{"n_layer": 13, "d_model": 384, "n_experts": 32, "experts_per_token": 2, "d_expert": 288, "d_shared_expert": 0, "activation": "swiglu", "moe_layers": [0, 1, 2, 3, 4, 5, 6, 7, 8, 9, 10, 11, 12], "router_score": "sigmoid", "normalize_top_k": true, "routed_scale": 1.0, "balance_loss": 0.0025, "balance_bias": false, "router_bias": true, "init_std_router": 0.0165, "lr_router": 0.000749, "vocab_size": 16384, "norm": "rmsnorm", "norm_eps": 1e-06, "tie_embeddings": false, "optimizer": "adamw", "lr": 0.000625, "beta1": 0.9, "beta2": 0.95, "grad_clip": 1.0, "batch_tokens": [131072, 262144, 524288, 1048576], "seq_len": 1024, "train_tokens": 1098000000, "steps": 5661, "dataset": "wikipedia_en"}
Below are experts of layer 6 (counted from 0) of a mixture-of-experts language model. Rows are named router (the router's row for the expert), down (a neuron's output weights, with its number) and show model dimensions 96-191. Each number is 500 + 50 x the weight over its row's rms, rounded and kept within 0 to 999. Numbers have three digits each.
After each expert's rows: a language model's description of what the expert responds to. This comes from a sample of Wikipedia text that the model never trained on.

# expert 27
router:588490565459421490518497500478429472489491491508624553486487551517596523494428610489516532513526450511441557485509541524470565506515547496469480553474399521516611571400555574517446544546508450463515459544516454516510483608587584525427524495429543487516446544532468522476517439586369480492
down0:557406644548582571556519502507532489459531526426555529410425486470561496468465521509486496599666376494546500594428419526440518540469458439517460504509487441562372479480510495530492526514450462522537485527452464499420461472476545444545411525472444470578517491509565440494447544512429499497
down1:479500495536474502566525496508472516456520500506513466582508606576435544375515544641555545481497518490507475588518525456490513466551535473510502486575592530463498524525471497424525527556600545405467484479533623562502461446478503461378514469444494540459520563553487578467513468573465516552
down2:528481442532505440448433556534478603440425513490541538531448470484548433611509534500583487516520482578467486470478533476520435435491424490561446524494428488468581434455546512437474499466487474521510538495568459590562517530527575462517511479461535517430422497438521585516505379395492569506
down3:476523589449472527486416576506434592516645486532592492467444533507499507504473431508456551481431525417421558557525488550509509484497550449484504422414521484433489528611505487516586457517487456602423544548479571507476520384465448528547538490527450598515421454470480522447547547489511439433
It responds to: Pipes and numbers in sports statistics tables, section heading starts like Seeds, Top, and ordinals first, second, last, final.

# expert 4
router:511415553491419483541519560535438572442473482492551517481497467528598433557466508457380550492529477477462561498437591476507437530425503569495542641482390478572534502533539525495474526485563460487480497597613426514525501592518542508431420450458510494602487502465481539483438455539498522545
down5:401566520402578516501476480477499450556508469445550446435451448577577520538516453445551516525517494499467559446501412522454515401450517435483374528541513510550670486487572515508501489531481485517496573434529595506587554504525584487442584515526439397451498492410486449491472512484553580483
down6:579499469558473465528554491541548477450591489527544458528490520508456496512533418471562518512441482452525534462532501467467517486408456482592463502481467559515492517611400531510467489437483549436532586534469485449565480371528502483507518460420622456443469432443433589514508501508443360554
down7:512480533521491519522495510558507547478455522460500445481432553464522490487415523516500488476515645421620465525505483438470469461436489481473575421690512477495461526501598522518592439501558520535562544509494549499603468451563547527575497456548546444418480485477567389492470508490535498402
down8:523597592392498544455616514432611526561466455477585589547494573518528546524437544520488577486569549460475580475426461568546422530531541503484420472559489575458645395439429420464500480566398505516484515476515524513457509553406537495478519550430454482534415509471561500521546548449424507450
It responds to: Auxiliary and modal verbs, infinitive to and articles after a subject, such as was, will, must, has, a.

# expert 5
router:564485538539521498518505478424557488454552437556502443415511511459597588507405493473467599459530536494429532501390662502437472595541483533564518525516501453504700477466516522436452602552479447461599511477519481555436477561571525545478498438448612506499462522508463465511454506508454567465
down0:528448399526555503496430497509582586602452490516468477534473519540586562580489448446585515462558574418428541537602448508412473479435502523492482490570495461511441556531530562444488448503461576537495500517561509509569592512556594472517459496484560490602485531516502436493507507489490434561
down1:530457614551506498576510532513598456479524491492500442520394456535561507566480563498521523391537507451547510519480478461426510488456459425499518513454483500507543483453481516443454480456490502517555462419571433467480554526574497545510459486554527575456480590537613457510413465513524407518
down2:421490450433473612485562473505453459538457481502486514643466482491489477554371537480432537588533445456428566531569507491515436440546532494544574565579436546426517497575503556477534523427513562604459423405512491510537527518466523473514562412508515469518523460508487527525561491455524476527
down3:464551569469551492455385479502450537488587552586502492478426490538541527527571603501583540480430495463516545474493360487476524423516514499449462413509453543438552516564517445460461481504554451499426509502482515476451482428462476500474465491482462532530528489533557452479441547496486485535
It responds to: Middle and suffix pieces of technical and taxonomic words in biology, medicine and science, such as genus names, -ation, -tic, osaur.

# expert 19
router:548397498514479551504480508423552460403535542548588525476514522576478496506413516491479531547571488474518475443497481492465508502474563538456547471503488467538557582466509510482453524469561405483470511519535430486496395522545540560517444524461516442578503469489467465451383556568421555544
down0:542564457520525536457600539578543596558514478441470556505515528466508494513546441464604557538492556437516480417423547595487443563593558498538522473470522472440568514529472514439480410546520521454494499469442577510542499460452458527404461466429472403478530538536371481549456513452447551505
down1:490507495461548489417427562507541563500514485583531449507409512500510480511587531474473495456466467450504616558501513488423550483444404585584570500439529628556463500490569547489576530514468513453515647506551590498460529505595565456533504516491575576417414529538555512544439484450468393488
down2:546518568522448420499572452508504548563497559513577528520519518510447456571461504479501460468492406570473504495400464532511484477449475556588540562552452379400626474548584426460488546529530411459515468544512478463575501601444422446493547508513508487443523502484583498537534463416545433499
down3:517511552548442501496561504504473421521574410496584554504571511478529506501537489500490439478496543543531503504472489534507514564513508363494491491458487464458431568464495497537434486469496502489445527496498487518504502533532550465539574420464459502468548524477443439502489506632509471444
It responds to: The word from, compass directions, and numbers or years in tables and geography, such as from, west, between, 1925.

# expert 11
router:536484544470513534552531522484451513503482460524516451434525486510586496499432520499438573509538465453462542464446485511443553561543558464493516554438473424543568548384501584550484581598591482487455451521508431500511443533501556600473440458482560431501466471466491502466443507510492532551
down0:473472584547664553507479434520542552473507504454472512493485530394474514423445446464427529508500487565416573517529477484485521505500480542524486471458459591537428492519433488525510531522407587481460448581583481544489569520557459440473469491521472483591525503511496505515535613498476475491
down1:431497472516412470480523389427463510530399522622425423509497452590474502519449489547511454480543560534526484531536487514501543515553450604569540445563510459579617534565475522454506535560490540557547468494418509490492557538574493453485563468454534497471480470560509528472559522470547469542
down2:537569492536540543448539473578451577491506493445510543570505484468508404549460495576395572429450424449492536511397465588463433521469415504577488414406537572395474483429515571547563549493373501549472452519618509553475447486452467561500641494436532438440460487432489522592448568503526520473
down3:586540565483537483449538462537553520608499544521412421482540438553534544427506564387533547462526485512493486527507543551521626452501409485506523477551584533457484452505441481469509479475423520554431508564534559593458527557556417596484547452555462543509366471486601494517343554439556504537
It responds to: Conjunctions and prepositions opening a clause after a comma or period, such as by, as, because, According, due, owing.

# expert 9
router:572413598555530512519513552505485506482541449489518514459547483556497512564442633491466505493575461554502530432474687463472519582413626512477490541508538412493642557435538584487396497513554427498504532508507438517513466548530474591481481421416544426596481489517456489482554503590415508473
down0:525401537461509507492616465504509553460467484522409467475576507523516579552566436464527519513409481589493530446512493564519399377471424461578521440549510561507598460474514560468412529498359555525509492483510484506417551528422556446446523562459546492489428422521512414519464517570469493489
down1:549466505498535399504458478436411496531532408536491512515561438510603531480538533409455557472527482495548559479518458515469563541548500534491511442493525456450486568561451462469476527565473457512422596545536500470565474576439471520478486478550481505486455543474603509429562439430456445516
down2:513522602462502500522500447482520453527367518432500499510561498447551503500509519420525585450521552428461527573503502482571471455596540594455511487490467422476530513568439521459528430541510581409514499447563539499464569538525508563533482541548437515445506474465428482463496605505563518543
down3:508435481539502534497419481476469439438572545508494484575490532517535457436329467429620450556477522533509487477555551424472472470531577520484508594516564535472540528481476470522487449477505466469520575516504568531508485464578496439481484476452589547540597497575497447483463503469548442513
It responds to: Word pieces inside Indian, Pakistani and Arabic names and places, such as Kh, Bh, Meh, Kann, Sri.

# expert 20
router:578399583547558531536492491554545477439539458538592492477497490588547533487429568483466534543498470429390631508494543446434489495544523541492493544419402485496576506499537563435439640512481511502481505547495515503509467551459469494487486478454557425556527566496455481502460454578540535557
down0:529476496422545507489453557497414488443550551530454550488515477509402433482498478460459512479485453443501471458502536531495532444488448425587447604507543431518656512536441431572570508518655449417536483510488553647516498523539527474526465597460588619487447447490421513515501428486498543524
down1:552496513534542473563496526470513515534505524473494564514588497472582416515497448604493443579508562441439468515504480449516429554563482498477470469484539457553537513474522516570502547599465407456505528424541428492464434493461422509492475459495475463513510521551562543419484435461574437590
down2:496538469456514453483607444512563549474470470559574630533348539538525504471516562535521397552458457563551537530507540382514474450574543536512455514453470430475446511545531504477520528499480471522531492571465549491565517550505500445534554494535563479517527556503446594557476464589527498509
down3:496539584427490548442507531594516483461493472433587494402560555434612544575488478467458435429481522573420568455497575509456512582509524466510445491530496512621538542527438471504479532432530470478450556497476470456441491464536495493513398512565521460611550534523564529466467428400497511573
It responds to: Opening parentheses and whole numbers or number words in statistics and tables, plus the counted noun, such as (, 000, two, pass.

# expert 18
router:560418570481516445514508508476426469432563517534491579430581562463496478463419462480478552504522509472582506454457568489470447482453504544517436523498495413548630542506539513495428526510559514386463533420484498558507520500478474563523461445443604460487517552480449512482475495567449580526
down0:476468497491529564506541386552511547568540550551499556510626545489430480498452493475439450589468559572436449486514558432444591477522501534524478531595529470575519512489608536528498491452384432540542492533621495514436517426485529485530474509443534538530470460437506520475504551511493509492
down1:492528479535564544470445413484474519496472545547450481510484449448491508604493524533514471519493485591410489500490426484442436543487549527479442443435468465488514422540433515566484536421499536511451518514540498527475543541587424453536470512503502573534505572474486586542493550500534582587
down2:521539532447541545582496412423514450487489459548488503461499572536366453479533414545558407688494495448462508455405590400472495545459412404579601510471500468490487522494570491438447515501456567446531596479514411392492521461500496482495472505468399556455462484429440451473488477484466429510
down3:456478457527393513474476473539550427471505563496492587527387397519519519469481472607473542468514475487498531497527461500499474530569476451562468529467473515584511451377524520442458588537526429487469401416511527391482483610438500420465533598499519481535486553491500518525532497421467487475
It responds to: Final digits of years and numbers after 199, 200, 201, plus mid-word fragments like Demol, capit, Torremocha.

# expert 12
router:604459502498473524477468467515462467522556508517587565410509508558541473530458545492424519478565482470377559509504484500461502458485541537546529485517430445508590436454522561569447464502483502485475505526477417569434495591507516508441485450412548488530513536462542430462486547584462541540
down0:570491513525584496523557516390433480494485494486566484563370578471518516497503510405513491521370458425495452502488485511502510416466525593511459473471540470524455543422580463556509460441483582433495519562518468552499522553420498545501476509504503489493453537450464548487404501498532527552
down1:583605545500547515498441439556511455549395471527544471458492523515463538470575478475549528553469558581490482480515489464509498562537418464481410505475494559622457385547406494570499554430413389540555464481507517515484447526536569473548550589519486424517540505445372487617456495585473499557
down2:510531527464466576463603474431510519468512493489465552524530630515532558544602494615435549504427492434513461563485444472492468534491560582560505470496500417594560553545637486565521501468554497533562404514498487507587531552369423582571491552494458486457437544510477564519488477454458402424
down3:450527452484530499419456500501567538547457512552502525514606438479433499480551411500518495477459469390548429506535517530561526510506545554472507557483447462489398449464507505473607472448494489519424477548582469510503438580564495634496457541602524428557563566469542518523524473427454631555
It responds to: Nouns and adjectives right after the, such as first, same, last, largest, club, film, United, Minister.

# expert 25
router:584527576494478524543474482523530476446509488560571462480486514509558481454521577423463566498480545381460569480500546430466466521472529509519464564466463452515575538474594569435473541504508481537489484516609432469431548572601505571424459493418547507554577567455447474486441495521537586583
down0:467568450514548464517508433469461506547485523568499432472531483474441553515482472502509552496531521522566548544449420431521554518541486560559542536504476505533453488472513587409521520460581592342513451434546489483461456450559386487524440526581508506503572493536549509487546511487473515523
down1:565534544450459472491615461476581538538379684612518499566503532525542516425560452444546486527565489479475517520510465464479580561514503491518507526446517480492501542500547567436533464590480519459471496487490495580468482594537548598504568407459608478466547495612377526477518434531455512539
down2:494558519399465637476525526501504535516522430481546542474532543500435497490507486579440456467463448583567545520505421566514575484514503505572505548481492507475532503420538460553494596481423492538470495534485538507441467400472452498522551500476442451491451561396489451469491513518433469448
down3:540399476602515563508514543575372433445502447541545487538605453506549495559486584420490443483575534585482518512532477525437472557405514412506555514469494581410467511466552504533431497426560599564545416446526431495485463455510493557478540533475521474563535460541513495553557473535479527592
It responds to: Table cell pipes, month names, and pieces of Spanish or Portuguese names and places, such as Candela, Fútbol, Collado Mediano.

# expert 17
router:547503586577447475503483419562501394452481550454582518480457505582494464526443518520428504492514468467454552505509557527446494540561546515523538502498449457528667527401467582547411460548451405439510512539539455510500478604464513540481531493396543462518510541543478467452425492528531518535
down0:490475529503527396499494462459403482488590502500511586456585520541566532518460426460555500515557563584481466489582458537449541534503566514449434498605472454480499470453547533412485494498485507481489383518499506599575424482545545427389437444436440430547509535491537527447489395450517511552
down1:571506438417431375451609510394499529507552439510563496510518452480535496523588517518556518546488535470433462483466510627534578503422533534542489487556432402541496489475563541517534420572524505555490522496448617518484473395523480428386439480513515492461442566394473524482470453546481492465
down2:573431521448554503458525458528420581459448521475527433486569450469489430528442579429515465451547436453403515465549498446495570476546469564473481512551510478452622486546511397496512514492457439490468512468517519449490441539448553529472496527426472496487528401437405474462472560494527557516
down3:488446520511517451536499554485524448538511460481538404554453503511447524526487566529543527414438407571550469483556452592464494455384479565499479423590446471497438491548550541410463458488493466589490580499538442628461417563557487494527574492506433509494531504511526526551416447427531560507
It responds to: Number digits in tables, scores, dates and times, plus middle pieces of surnames in sports rosters, such as 12, 45, Sm.